From a checkpoint of a small mixture-of-experts model trained on Wikipedia: a variant of Adam for the experts, 333M tokens.
Below are experts of layer 2 (counted from 0) of a mixture-of-experts language model. Rows are named router (the router's row for the expert), gate (a neuron's input weights, with its number), up (a neuron's input weights, with its number) and show model dimensions 0-255. Each number is 50 + 10 x the weight over its row's rms, rounded and kept within 0 to 99.
After each expert's rows: "mostly gets" lists some tokens that are sent to it at least half of the time. This comes from a sample of Wikipedia text that the model never trained on.

# expert 31
router:54 63 37 38 41 52 64 58 44 52 49 55 42 58 30 68 38 38 39 63 57 38 46 47 45 47 58 43 71 52 62 47 51 61 43 51 49 44 44 38 46 47 63 35 45 38 30 39 44 52 51 65 45 23 32 47 42 58 63 44 57 49 47 50 57 52 45 68 47 71 48 52 39 39 57 34 58 51 67 43 54 73 56 43 37 56 59 47 63 31 54 37 67 43 55 62 48 46 42 43 42 66 38 56 43 49 40 50 60 57 48 46 54 49 62 52 40 50 39 43 49 49 34 37 44 55 45 62 34 51 51 47 55 48 32 37 45 37 37 54 38 57 38 42 39 50 49 43 53 50 55 52 57 57 73 70 51 52 38 48 53 52 37 57 46 34 52 49 64 42 60 57 62 64 43 51 57 48 48 43 47 55 56 51 67 31 67 39 56 65 49 50 48 31 42 54 65 44 48 64 42 83 44 36 49 53 62 45 58 60 50 37 64 58 28 40 44 56 52 52 61 55 40 59 45 55 57 44 55 55 59 66 19 59 63 66 42 45 41 36 50 52 46 46 62 61 63 47 46 47 57 50 40 41 50 40
gate2:55 58 49 53 50 38 52 44 51 50 51 69 28 52 43 53 62 68 50 40 37 36 43 40 57 52 30 70 48 46 63 44 40 33 55 69 46 56 41 44 61 53 44 46 58 75 63 64 58 63 44 47 47 51 50 16 43 42 53 29 29 35 56 55 57 44 45 83 53 49 49 62 45 68 58 54 45 60 60 36 58 60 40 44 37 58 40 62 48 29 67 35 49 56 60 27 47 51 59 51 60 55 57 41 46 52 37 51 52 58 34 48 38 34 45 65 36 59 44 56 55 67 38 66 59 40 45 52 44 55 39 54 39 44 54 46 56 51 49 53 42 58 35 55 38 43 51 51 60 40 49 51 52 36 43 48 63 46 41 48 56 47 41 58 54 50 53 45 73 54 61 37 43 51 63 68 46 47 57 67 52 43 36 32 40 56 54 59 32 29 57 31 61 55 63 38 48 52 48 55 55 63 51 58 58 51 46 49 52 77 50 43 61 58 48 53 49 52 58 44 46 57 46 40 47 56 55 50 47 38 54 50 53 55 51 38 49 63 51 47 50 63 51 50 51 56 60 56 34 55 41 59 63 61 38 31
up2:51 51 52 49 47 47 33 43 36 66 48 55 43 53 56 45 46 70 53 57 54 60 40 71 45 27 45 37 37 36 35 50 57 66 59 52 45 34 71 43 41 56 40 47 39 48 54 44 52 35 65 53 48 50 63 57 49 48 42 52 59 76 59 47 36 60 51 45 43 54 52 48 48 49 41 33 75 57 46 61 36 57 53 66 48 41 52 49 43 73 34 59 42 37 54 47 57 38 72 63 32 47 37 45 47 51 46 38 58 51 56 50 45 52 51 38 68 56 67 72 47 48 46 50 49 42 43 51 65 45 64 43 43 48 60 35 47 57 40 35 58 53 50 45 66 52 54 38 60 63 40 44 46 52 47 49 51 61 62 64 36 53 50 48 51 58 44 38 46 46 37 61 71 52 55 25 43 57 57 62 44 56 55 65 52 49 48 43 45 51 62 51 45 55 36 58 50 44 54 37 42 47 46 50 37 57 51 51 57 29 52 53 43 50 70 35 65 46 48 49 65 45 55 51 63 40 22 53 62 61 41 54 44 36 48 59 57 41 54 71 35 45 28 28 34 55 50 33 59 40 53 38 58 56 57 57
mostly gets: "t", "B", "g", " it", " It", "M"

# expert 1
router:55 30 47 42 52 42 64 32 51 36 60 57 55 64 51 48 52 45 68 47 60 52 42 41 47 64 27 42 48 45 40 45 46 50 45 69 41 51 55 45 40 80 43 37 44 52 55 51 43 34 50 52 61 53 41 54 39 45 38 50 65 45 46 53 53 58 50 69 51 57 39 57 36 56 61 61 43 57 57 54 53 60 51 48 56 57 65 60 30 48 47 53 46 50 55 49 56 39 53 28 46 43 39 56 46 47 33 39 52 43 43 44 42 58 53 71 37 57 49 43 49 44 64 52 47 68 25 59 35 47 54 45 47 35 50 53 58 48 66 62 57 57 41 33 57 46 33 41 37 51 72 54 53 56 20 45 59 37 54 57 60 55 58 75 57 44 58 56 44 51 56 51 68 43 44 66 32 60 38 56 44 73 52 55 53 47 48 43 56 43 51 57 45 59 72 41 50 52 58 53 60 76 42 45 51 61 54 47 63 40 38 60 27 60 53 49 61 44 37 46 50 53 58 72 28 48 49 62 43 52 59 46 47 63 64 65 37 59 62 50 55 62 62 41 53 51 41 52 61 51 42 54 31 52 43 45
gate2:52 36 55 41 51 43 45 60 61 43 38 41 54 28 56 48 45 39 51 54 47 61 62 48 47 48 42 48 47 55 48 60 55 42 53 37 39 47 50 56 45 54 43 28 58 66 40 45 47 45 59 63 54 42 68 54 47 46 43 43 68 52 52 58 57 37 53 54 64 53 61 34 48 67 30 64 76 40 57 30 62 40 44 51 50 31 44 57 49 42 39 40 51 55 57 56 54 45 58 71 53 40 52 48 50 59 51 24 42 42 57 41 47 28 51 28 43 50 39 58 51 34 63 62 45 54 42 52 49 51 61 53 50 41 59 67 56 36 45 43 70 39 38 57 48 67 70 39 40 55 53 30 43 39 47 48 34 66 53 53 61 38 55 51 60 60 58 52 48 53 34 51 34 57 55 37 74 40 59 41 46 47 40 31 43 55 54 47 39 39 47 53 64 45 35 64 54 74 35 57 48 41 61 51 55 34 58 53 39 43 48 48 62 40 43 37 45 53 49 57 69 53 57 31 46 41 57 47 43 59 48 45 47 37 25 45 51 40 53 32 46 33 47 72 55 45 56 47 66 38 55 49 51 43 52 40
up2:64 34 49 37 53 34 48 51 42 47 57 50 65 50 63 55 46 49 51 60 49 41 43 45 44 63 54 36 48 39 48 46 52 63 60 49 43 57 40 54 48 29 48 50 37 33 51 56 56 58 66 30 52 49 57 42 61 38 60 40 49 37 47 41 65 48 59 33 35 36 54 40 43 60 62 51 51 45 48 44 43 49 44 36 56 33 47 69 41 37 59 63 41 27 36 57 57 40 60 51 53 72 54 51 55 25 52 48 41 51 39 51 50 40 48 54 42 57 77 52 56 45 61 58 71 53 43 41 57 63 67 57 55 57 47 38 46 42 55 48 57 33 60 59 57 56 56 53 45 60 27 54 15 60 42 54 46 63 44 39 53 42 49 50 38 59 29 46 47 63 47 40 49 57 40 36 61 45 66 36 40 58 53 55 48 48 67 43 49 51 72 57 52 39 64 53 55 49 53 51 56 17 52 37 48 43 48 61 45 52 46 44 68 44 58 43 59 59 71 43 53 50 35 42 51 63 51 56 42 61 40 50 53 55 51 46 39 44 30 60 47 53 45 58 41 42 40 33 46 35 38 56 63 48 39 66
mostly gets: "id", "u", "il", " R", "im", "it"

# expert 38
router:42 60 58 44 65 59 55 45 50 58 48 52 60 46 40 44 54 61 47 46 53 58 34 56 62 47 52 34 64 48 49 68 50 58 61 56 57 35 39 26 66 65 50 51 58 54 44 45 50 51 54 37 65 34 59 62 58 66 53 55 24 49 36 42 47 54 41 48 63 55 54 40 32 38 52 43 54 60 46 48 54 50 62 42 45 59 34 43 60 61 50 49 48 54 40 49 65 39 62 54 48 62 37 54 55 53 39 49 45 48 44 47 46 37 43 41 40 63 56 40 53 36 61 41 41 35 51 45 65 59 49 49 50 69 74 35 57 41 38 62 49 76 53 27 57 61 54 37 51 49 45 45 33 55 49 51 50 52 61 33 50 52 33 66 67 48 57 46 57 38 42 61 61 44 63 45 68 46 42 43 50 39 42 46 43 47 59 54 66 58 62 62 70 51 55 46 26 43 51 44 50 57 61 41 46 52 55 78 53 69 54 50 47 54 50 28 60 39 52 52 60 55 55 46 63 21 51 60 42 45 41 56 35 63 32 42 46 46 66 51 48 44 66 43 49 52 47 39 34 51 33 35 44 56 52 61
gate3:36 53 58 34 65 65 50 71 49 52 44 53 72 60 48 52 54 50 27 72 40 58 49 52 46 45 18 39 45 46 43 50 40 66 38 27 51 48 39 57 48 36 31 58 48 49 43 52 49 44 34 44 56 51 40 37 40 37 51 53 41 54 48 34 54 50 42 56 49 53 45 48 29 57 55 27 59 51 57 57 49 56 54 64 65 32 60 50 61 56 56 65 66 40 67 49 26 49 55 32 48 48 53 56 26 53 58 51 47 37 47 61 33 34 53 58 43 55 49 60 54 44 35 67 55 57 37 44 52 56 53 50 43 35 47 44 50 46 48 45 43 37 46 29 43 65 67 70 40 40 52 62 49 59 52 52 49 32 41 57 47 41 56 74 32 55 44 61 50 65 60 36 55 41 47 39 55 48 44 66 44 42 44 45 48 60 39 49 56 56 49 43 42 54 60 51 73 63 59 73 45 47 49 53 34 58 53 41 45 52 50 52 55 53 48 59 46 40 35 44 65 59 44 53 53 58 59 48 62 52 39 59 56 57 38 43 46 46 59 61 64 58 28 45 49 48 43 58 51 42 53 68 39 51 46 40
up3:44 58 27 55 62 55 53 33 36 52 31 57 54 81 31 52 61 39 45 56 45 58 61 35 50 47 49 34 62 46 41 43 50 53 47 33 67 46 54 57 35 53 39 48 60 43 45 50 35 47 42 60 53 48 57 37 41 73 53 60 37 57 29 37 48 39 52 56 42 34 39 46 42 55 44 36 45 72 62 41 49 55 61 72 47 38 47 44 45 56 45 62 71 57 55 50 45 57 45 43 53 51 65 52 36 65 53 57 49 54 41 48 47 41 44 48 38 58 53 44 51 46 50 55 49 47 45 45 48 69 40 46 48 60 53 45 35 30 59 46 56 43 29 46 42 62 58 75 45 35 46 51 44 60 44 61 38 42 50 52 50 38 47 59 51 72 60 55 67 50 58 49 58 40 58 51 52 42 24 72 59 40 37 58 44 57 32 56 46 55 52 45 29 47 54 60 48 50 53 70 61 43 54 66 34 62 50 62 46 42 43 51 52 55 45 37 27 49 38 37 47 51 57 60 62 61 35 62 46 42 43 45 54 54 48 50 46 55 50 58 60 56 44 69 42 48 30 50 28 51 52 63 51 43 45 45
mostly gets: "°", "=", " Website", " Genus", "):", " Preced"

# expert 35
router:43 45 60 68 47 52 78 57 37 55 53 46 49 63 57 45 34 54 36 47 42 65 50 40 46 35 29 52 40 48 41 60 56 59 51 41 71 63 56 63 53 32 59 53 44 38 44 39 39 63 46 53 73 47 57 47 36 46 63 38 34 65 57 43 37 39 49 39 50 54 52 46 57 41 35 61 47 37 53 59 50 44 45 66 36 50 38 47 61 45 56 67 50 53 54 40 37 36 36 57 46 45 49 55 58 34 57 54 42 31 62 69 38 55 62 48 56 47 55 45 62 44 59 61 37 55 62 47 68 44 55 38 56 42 48 31 65 47 66 40 34 45 58 54 43 64 50 50 36 57 57 54 71 48 64 52 53 33 54 50 45 45 51 41 49 59 45 35 58 43 47 60 45 38 47 36 45 52 69 50 41 59 48 61 27 47 58 57 43 37 49 54 53 46 46 50 38 52 42 35 68 53 63 41 52 53 44 48 52 52 65 45 42 41 49 43 47 42 63 76 38 55 63 31 54 39 59 55 47 63 39 30 62 56 49 56 52 52 47 38 61 43 63 44 31 46 58 58 63 48 19 54 42 45 40 55
gate2:57 55 20 38 55 65 42 51 60 43 41 49 30 48 45 28 56 51 55 55 67 46 50 42 56 47 39 51 49 54 47 52 61 50 43 40 43 25 45 49 57 54 49 44 60 57 52 50 59 62 37 57 54 73 44 44 38 64 23 57 55 44 46 61 39 56 58 74 53 48 47 61 38 41 56 62 60 54 19 48 50 61 47 66 49 55 53 53 47 54 46 56 45 57 48 47 51 55 51 42 54 44 35 47 46 54 51 55 53 57 63 33 52 42 57 48 39 55 58 68 37 52 28 44 63 48 48 57 51 71 47 63 49 54 51 57 34 61 51 58 69 56 48 31 50 44 33 53 54 37 61 42 51 57 32 43 53 52 36 61 52 56 42 62 76 50 64 68 71 55 41 50 54 52 54 65 60 41 40 65 55 56 56 55 54 46 38 55 48 49 48 56 46 51 44 49 43 51 45 39 42 44 47 57 43 54 50 52 43 55 32 49 54 58 39 69 61 53 49 38 39 47 63 45 44 50 25 61 37 51 66 59 38 39 53 31 55 61 47 46 55 27 59 43 46 35 36 51 37 62 74 32 40 43 52 63
up2:55 67 59 48 59 60 52 44 36 50 43 57 38 45 82 67 60 53 49 57 47 45 48 51 58 48 62 37 48 39 44 74 22 52 47 58 47 58 47 44 52 48 43 62 47 44 34 35 35 66 49 52 34 42 40 76 42 37 49 48 35 35 41 46 41 51 26 50 39 49 50 51 50 53 44 34 47 50 61 41 58 66 52 42 39 39 63 49 66 64 28 54 62 48 61 56 52 50 47 63 52 51 69 50 32 46 52 50 42 59 60 22 30 55 51 58 44 59 57 58 33 42 44 37 46 50 51 47 48 39 58 44 55 39 34 46 32 44 51 45 74 50 44 45 37 40 62 42 58 48 54 41 43 50 55 47 76 54 53 54 61 51 52 48 56 41 57 52 62 59 41 48 48 44 44 57 46 62 52 41 57 43 43 58 56 66 34 34 46 48 44 43 27 60 45 37 62 34 61 52 58 43 51 50 34 55 48 52 63 44 52 62 57 61 55 75 40 38 62 46 56 59 47 40 64 49 60 50 50 41 69 32 51 49 33 47 71 54 46 53 54 57 40 56 53 58 48 43 45 46 54 56 54 56 44 37
mostly gets: " was", " the", " to", " were", " is", " his"

# expert 23
router:36 29 46 71 40 50 40 48 65 49 56 42 25 51 66 58 42 44 62 45 51 58 60 61 56 46 49 48 43 63 67 39 46 49 69 49 50 52 56 52 66 42 57 31 66 40 54 69 51 60 55 49 52 49 56 57 61 45 66 54 62 64 21 54 52 46 67 41 48 65 56 36 64 47 43 44 46 51 40 47 40 47 37 64 60 39 51 31 58 55 54 58 74 58 37 59 45 53 43 43 48 56 54 59 63 67 57 62 70 50 35 47 54 49 55 46 66 59 39 55 63 62 53 41 64 51 46 54 49 68 59 78 54 39 53 55 40 55 48 64 66 34 30 47 52 40 51 44 56 62 57 50 27 62 61 60 46 54 64 35 59 62 63 57 52 52 43 54 50 66 51 36 54 55 54 46 54 54 39 50 41 49 48 53 52 60 32 62 63 50 62 50 48 46 55 25 62 57 51 44 45 48 33 40 32 39 51 43 38 36 53 43 57 41 50 51 57 44 46 31 52 50 65 58 45 51 42 47 31 45 48 49 58 53 55 43 33 35 63 59 51 62 43 57 65 38 40 44 51 58 52 44 48 50 50 43
gate8:46 44 52 64 54 42 53 50 57 61 56 57 41 64 67 48 57 29 47 49 41 40 38 42 40 49 46 62 41 42 43 41 28 41 33 51 82 52 57 51 39 39 55 52 40 53 42 56 61 49 32 64 49 55 43 50 54 55 42 52 48 50 50 48 42 57 51 54 65 63 46 53 47 36 51 48 61 38 46 56 48 50 64 32 53 66 52 53 56 46 48 50 40 39 45 37 57 38 31 60 55 41 59 43 50 45 46 51 46 63 31 64 45 48 51 37 33 59 43 59 31 43 72 66 56 61 57 48 48 62 40 24 44 53 40 52 53 41 44 48 30 54 44 46 56 65 46 47 46 71 47 62 50 53 51 56 50 40 45 44 53 49 53 43 29 44 41 55 47 49 54 50 64 53 42 50 50 54 63 35 50 63 47 57 45 52 59 41 48 36 58 48 51 79 41 64 55 52 59 47 63 36 57 47 37 31 58 54 44 43 56 47 53 45 66 29 57 49 50 46 52 57 49 54 74 58 54 45 74 40 56 68 57 17 55 71 44 71 52 50 42 47 60 47 61 56 72 31 53 39 49 52 40 31 46 41
up8:46 38 49 66 51 38 41 69 41 40 58 53 41 50 62 42 54 44 57 46 42 61 49 42 38 54 49 69 48 52 45 46 44 48 36 66 64 43 57 45 50 43 66 55 44 49 46 51 62 50 30 66 52 43 33 39 64 58 49 43 59 62 36 51 53 45 57 48 46 56 50 61 54 20 53 30 64 50 43 46 59 57 51 45 53 44 57 56 60 51 46 54 49 49 46 50 53 41 42 64 38 40 47 62 53 39 52 41 31 45 48 69 36 42 45 38 30 56 56 60 46 52 62 59 52 46 38 42 53 64 49 46 40 56 63 47 54 59 32 43 22 52 42 60 62 59 55 47 49 71 52 63 50 49 42 41 59 60 44 44 44 52 31 51 25 49 44 59 49 55 62 53 70 49 60 35 45 55 61 36 36 51 48 40 46 55 61 51 63 58 49 45 59 51 65 49 48 44 65 36 75 32 46 51 38 47 51 37 45 50 55 59 52 29 64 47 52 44 50 57 57 35 54 62 78 41 52 42 76 24 41 51 45 33 54 48 47 55 63 53 61 38 70 43 57 57 64 36 51 48 56 49 34 36 45 48
mostly gets: " \"", " [", "—", " because", " but", "["

# expert 22
router:63 56 46 61 47 55 45 53 36 55 34 60 60 54 48 52 61 37 36 48 18 57 31 72 37 54 45 43 66 58 53 53 61 58 57 32 41 52 37 44 59 40 57 57 53 60 58 48 40 34 32 37 59 54 58 60 49 60 55 55 57 39 63 52 50 51 69 57 26 54 44 55 42 71 65 45 40 58 58 48 45 76 40 62 63 36 55 67 57 45 49 45 38 54 44 63 53 49 53 42 42 60 48 57 57 57 56 52 53 64 39 65 50 59 66 49 51 43 10 65 62 48 50 56 68 48 64 42 54 54 47 55 62 42 38 54 51 67 53 61 52 37 58 50 58 37 45 39 42 51 51 41 49 56 54 43 64 52 67 43 34 56 40 53 43 52 41 42 46 37 39 50 56 52 61 46 43 52 48 55 57 43 48 38 60 41 58 61 43 54 60 53 67 33 47 39 51 56 38 39 43 46 52 57 35 60 52 37 48 55 43 40 45 55 28 54 60 45 57 35 52 50 58 57 46 50 36 44 50 63 64 40 49 60 51 43 61 35 65 60 62 44 51 55 35 32 51 53 60 55 56 64 30 50 60 41
gate3:35 58 73 54 58 39 60 48 45 40 61 43 36 49 44 62 67 41 51 36 49 37 42 41 43 57 50 54 57 34 47 47 56 60 47 55 47 68 40 52 54 58 57 46 25 38 61 41 50 62 39 48 61 66 43 49 37 61 52 34 37 49 60 46 73 47 52 62 46 42 41 63 32 47 46 47 54 40 65 47 33 31 48 32 43 50 52 56 46 58 46 50 56 56 61 46 42 51 58 29 36 68 72 47 55 47 41 59 57 63 36 29 52 58 55 57 51 57 49 57 47 33 44 58 63 55 63 61 53 49 33 35 60 41 40 52 44 64 37 48 51 46 50 51 38 45 34 46 65 72 46 50 38 36 61 60 50 44 55 49 31 55 38 46 52 36 50 42 45 32 52 43 58 62 40 56 54 63 53 50 51 47 41 50 60 39 45 60 20 45 63 45 60 52 63 40 37 54 28 47 47 37 43 58 41 51 63 53 62 53 36 40 44 54 45 58 43 46 57 36 39 49 62 45 56 38 52 43 42 45 45 27 60 64 28 53 47 57 33 45 57 44 36 49 44 44 65 46 52 43 60 64 34 48 59 46
up3:58 32 51 50 56 36 68 44 58 51 59 46 59 56 45 64 61 46 59 34 48 43 50 41 40 57 54 58 70 39 34 49 43 67 44 51 44 44 46 54 63 50 48 55 43 58 45 54 51 52 51 43 42 57 52 49 38 43 35 52 46 41 54 54 43 37 60 39 41 47 44 64 34 50 54 65 58 53 32 49 35 30 45 42 59 49 58 35 52 50 68 58 50 34 58 53 32 58 44 41 47 55 60 69 43 39 19 51 49 38 47 49 57 64 45 63 47 47 49 57 59 44 45 47 64 65 50 61 57 49 42 36 50 44 25 55 26 54 37 46 59 40 62 51 43 45 36 55 49 43 53 60 49 37 57 55 44 43 50 43 38 42 55 22 34 50 42 18 50 45 45 42 40 64 43 41 40 66 60 33 60 54 60 52 49 48 42 56 16 55 58 42 51 52 44 51 57 49 40 55 35 38 49 50 62 55 54 51 71 52 34 57 37 52 50 67 38 44 61 52 54 50 54 60 53 46 49 57 52 65 53 51 57 47 38 61 54 62 39 43 56 52 43 67 66 47 63 42 51 33 53 63 35 61 72 59
mostly gets: "\n", "==", "The", " The", "===", " =="

# expert 20
router:47 61 57 60 44 44 49 51 53 54 41 47 54 41 42 60 68 59 47 57 47 37 48 51 58 34 39 58 60 47 52 54 72 48 64 40 47 43 58 66 48 33 63 36 41 45 41 44 45 51 47 42 45 50 43 54 54 38 60 43 55 35 35 57 51 62 51 42 58 58 44 66 60 43 62 43 63 43 57 60 59 44 56 69 37 46 58 54 55 54 36 64 66 33 51 32 69 58 61 63 52 57 67 54 45 56 56 51 46 52 65 34 55 52 50 57 53 53 48 49 36 53 58 50 37 49 50 47 55 42 55 66 38 51 31 46 54 40 25 50 60 35 60 39 34 41 44 50 64 61 59 47 50 40 64 48 41 33 67 53 45 69 41 54 69 51 54 56 49 60 51 45 42 56 57 48 59 42 63 53 35 36 47 43 28 54 45 44 49 62 54 75 55 52 50 40 52 57 49 40 37 48 45 38 51 41 44 64 62 25 53 73 53 31 44 63 53 61 59 54 55 30 44 72 53 61 48 44 42 36 45 39 48 56 39 26 49 42 35 64 44 51 38 47 35 55 49 50 72 45 46 47 55 35 61 70
gate0:37 67 30 49 58 33 41 39 71 36 73 55 53 63 61 48 65 42 58 39 56 52 27 38 36 56 57 41 38 62 51 68 44 53 56 58 41 65 58 68 36 55 46 56 52 49 56 74 40 59 88 50 52 56 55 53 60 49 60 51 51 52 36 56 51 45 56 60 54 43 28 45 59 42 46 47 66 42 43 42 45 63 45 36 54 47 61 34 51 44 34 37 44 58 45 56 54 35 43 37 60 44 52 47 58 71 44 52 51 38 56 61 45 39 55 51 49 52 41 44 49 52 57 67 50 67 40 55 65 58 56 49 63 44 54 55 43 54 41 52 51 49 48 31 59 42 40 54 51 45 20 56 43 42 42 57 43 42 48 70 32 60 44 67 49 62 51 46 35 39 35 52 61 63 63 53 48 57 56 38 64 57 32 37 53 57 46 53 42 43 49 34 55 55 65 58 60 47 66 51 56 46 38 39 41 50 63 55 48 42 66 52 69 53 61 52 51 48 42 39 62 55 37 49 42 31 51 45 39 63 57 40 43 48 55 54 43 56 53 70 54 47 54 52 47 35 33 54 38 56 56 54 46 45 48 51
up0:49 69 72 47 21 58 69 50 40 39 39 70 40 42 46 39 47 46 53 57 43 50 64 51 58 64 46 56 59 64 44 43 53 41 51 41 45 41 47 48 51 57 52 56 60 56 52 58 52 64 41 59 48 47 57 55 67 52 58 60 40 35 56 37 34 67 65 50 34 52 52 58 55 63 44 60 40 49 56 57 61 47 71 59 62 61 47 48 47 51 44 39 45 60 35 45 41 52 59 79 56 40 32 34 65 69 60 35 70 45 47 60 69 50 64 53 58 50 46 42 34 43 54 55 44 35 57 54 47 60 36 55 51 45 54 49 53 49 66 55 46 66 60 70 50 56 42 39 26 48 43 49 47 57 43 43 53 69 37 41 64 58 63 47 40 53 32 49 38 50 39 62 59 44 64 59 55 34 46 21 44 49 52 46 47 43 43 68 58 48 49 60 53 45 47 54 51 22 57 50 53 53 52 59 58 44 47 43 40 56 47 38 39 44 51 40 40 47 43 35 45 62 66 48 56 54 32 58 44 47 56 49 44 37 46 43 57 38 45 43 40 49 47 47 82 49 45 45 37 53 52 36 52 52 46 47
mostly gets: " in", " In", "In", ";", " January", " August"

# expert 25
router:39 43 65 71 59 32 46 48 50 36 37 58 57 44 42 59 49 47 53 51 39 51 45 44 48 69 52 46 43 50 40 61 49 51 51 56 81 51 40 56 58 49 45 35 57 57 44 41 47 48 64 64 57 48 47 51 45 39 60 40 49 42 57 41 31 59 51 39 53 49 74 64 46 54 46 53 53 48 46 54 39 37 39 41 52 63 35 50 44 73 75 36 38 44 60 47 31 37 43 63 25 52 46 56 47 42 30 47 37 45 55 57 65 29 75 52 54 57 44 50 42 47 50 62 52 69 62 57 42 53 67 42 32 51 49 48 53 65 67 53 54 45 46 58 46 66 66 63 63 68 34 49 51 48 60 54 51 40 38 71 53 74 52 43 31 55 49 56 62 58 47 45 44 45 50 54 61 54 52 49 53 36 52 53 49 63 60 57 37 55 50 49 54 54 52 42 47 53 52 72 57 46 57 49 44 43 43 44 64 49 46 43 41 70 61 43 35 53 46 58 55 53 47 46 66 44 34 45 35 41 41 38 60 37 56 55 51 42 42 37 54 57 34 43 37 59 55 55 59 72 26 58 52 38 50 54
gate2:49 44 19 58 58 43 60 44 48 48 35 31 43 52 68 58 53 56 45 41 41 27 43 54 46 60 66 31 55 62 53 60 67 43 70 56 56 53 69 53 56 53 37 55 48 21 52 39 42 42 67 50 46 54 52 66 55 56 48 53 62 53 60 56 51 55 59 54 52 51 60 74 45 32 43 55 57 38 49 51 48 61 59 59 49 42 53 55 44 50 56 64 51 57 48 52 63 40 34 51 60 53 57 59 64 39 50 55 48 49 56 58 49 67 53 72 44 41 43 46 42 48 44 56 42 43 40 39 50 46 31 53 54 55 37 63 54 45 50 63 49 47 36 52 57 53 57 57 55 52 36 64 57 57 53 44 57 46 62 37 55 57 50 47 53 47 33 42 47 51 46 45 43 63 42 54 58 65 66 47 80 55 82 69 47 53 47 50 59 56 56 49 34 57 41 47 50 52 57 37 51 48 67 42 46 65 41 52 54 32 51 48 44 49 56 32 51 46 50 61 37 51 49 65 44 48 56 61 57 65 68 58 57 67 43 40 62 46 36 40 46 68 51 38 40 55 70 32 43 36 55 30 66 51 64 62
up2:41 59 51 42 48 56 28 58 53 62 69 57 60 51 35 50 42 49 45 57 54 49 42 51 58 54 34 56 42 32 46 47 36 58 43 51 57 51 25 43 44 45 57 50 47 60 37 58 51 35 42 45 36 45 43 48 36 50 62 46 55 57 51 34 43 48 40 50 42 40 54 26 58 58 56 45 51 82 46 39 52 47 24 40 23 47 53 49 48 52 50 40 50 35 50 30 53 40 57 55 40 51 57 44 35 47 43 58 62 48 50 42 51 44 44 22 60 59 70 48 54 49 46 40 62 56 53 43 50 37 69 55 54 38 40 56 43 50 45 38 39 47 56 46 45 43 34 44 60 47 48 40 40 43 51 55 67 31 49 43 39 49 60 42 50 53 72 43 62 54 69 43 50 37 45 54 71 57 48 61 46 49 24 42 56 40 47 55 24 44 59 62 48 45 70 38 54 53 45 64 38 44 32 53 49 43 49 58 31 61 62 57 61 51 49 62 52 48 54 44 55 63 57 47 61 71 45 20 54 42 59 49 50 40 61 55 53 56 45 49 65 35 49 53 62 49 49 57 52 64 49 58 35 60 37 44
mostly gets: " and", " a", " or", " New", "ish", " the"

# expert 27
router:50 58 35 73 36 33 33 54 53 56 54 44 42 71 48 42 47 53 47 35 37 46 54 58 58 46 57 48 46 50 63 41 53 61 45 35 54 54 50 46 44 43 58 63 53 56 65 67 44 61 48 48 38 46 34 67 40 64 62 50 56 58 56 52 40 54 59 54 56 29 55 55 51 33 47 39 45 43 46 56 53 61 59 52 24 61 49 45 59 45 78 44 42 53 56 39 57 60 49 51 46 57 52 33 54 60 78 38 55 24 49 56 39 56 37 55 46 49 31 31 45 55 48 48 51 56 49 36 65 46 51 65 41 46 57 47 53 47 39 45 55 46 45 39 38 33 68 56 52 40 60 41 58 43 53 59 36 46 38 50 58 34 48 52 39 65 66 48 52 44 59 55 42 51 51 44 47 44 57 38 61 50 50 39 43 63 63 48 33 42 39 42 75 56 56 56 39 73 63 43 40 46 60 55 59 50 37 37 51 52 56 42 63 55 58 55 43 54 40 60 37 56 54 40 32 59 37 60 68 41 54 42 56 55 53 56 51 49 41 47 24 50 66 44 53 78 52 64 43 47 42 54 66 41 34 43
gate2:29 53 39 46 46 35 65 42 58 55 50 47 51 65 62 58 41 50 43 49 43 39 33 53 27 43 36 53 45 35 53 41 58 44 35 52 33 51 45 64 38 52 50 45 41 41 47 58 42 45 63 45 42 48 45 48 28 45 60 37 69 38 40 62 41 56 60 53 57 44 61 54 51 67 47 49 40 41 49 41 60 40 51 47 37 51 39 39 62 47 61 58 59 43 47 30 57 59 46 31 41 55 63 36 59 36 57 24 40 32 55 27 53 61 37 45 33 37 36 51 52 53 49 56 49 58 44 69 53 58 37 57 48 54 45 58 26 46 41 31 56 44 46 61 44 51 52 55 55 56 39 50 50 50 57 60 37 55 38 55 54 59 56 53 48 62 50 23 47 53 56 54 51 73 49 42 42 47 63 51 58 60 49 39 49 63 63 40 47 47 58 53 41 55 47 44 40 60 32 48 47 41 42 56 75 46 43 39 33 59 51 35 44 48 46 39 41 51 37 63 62 51 66 43 41 56 65 68 53 50 33 68 62 54 48 58 67 54 55 47 35 62 65 57 56 56 48 57 62 32 35 57 60 55 42 51
up2:53 44 45 65 40 57 73 64 61 49 52 52 47 58 52 57 53 52 46 58 54 49 40 52 55 34 53 55 53 55 34 43 50 40 53 53 45 58 63 51 41 69 48 47 51 54 72 68 63 45 51 62 57 49 53 37 50 44 45 73 57 51 48 73 44 30 47 53 42 36 51 49 60 31 53 36 56 57 49 52 52 41 57 58 47 38 39 35 54 46 60 42 45 34 51 35 51 56 32 65 56 59 52 74 34 59 78 64 39 48 48 43 68 53 69 46 44 54 38 45 35 49 64 45 49 52 32 50 56 53 55 34 73 47 53 55 56 40 72 60 54 42 44 44 37 57 41 51 60 74 24 46 47 47 44 41 30 62 60 59 57 68 52 55 31 55 70 51 52 38 56 48 57 61 43 61 56 45 46 49 73 49 39 53 56 55 46 40 56 28 41 39 54 48 50 52 67 39 61 60 48 39 47 57 50 41 64 51 51 51 59 55 55 58 33 30 44 62 36 50 40 50 62 50 54 56 50 56 45 60 61 55 55 48 50 48 39 51 40 70 49 57 52 58 68 52 33 35 45 46 60 56 55 39 46 55
mostly gets: " be", " also", " not", " had", " been", " first"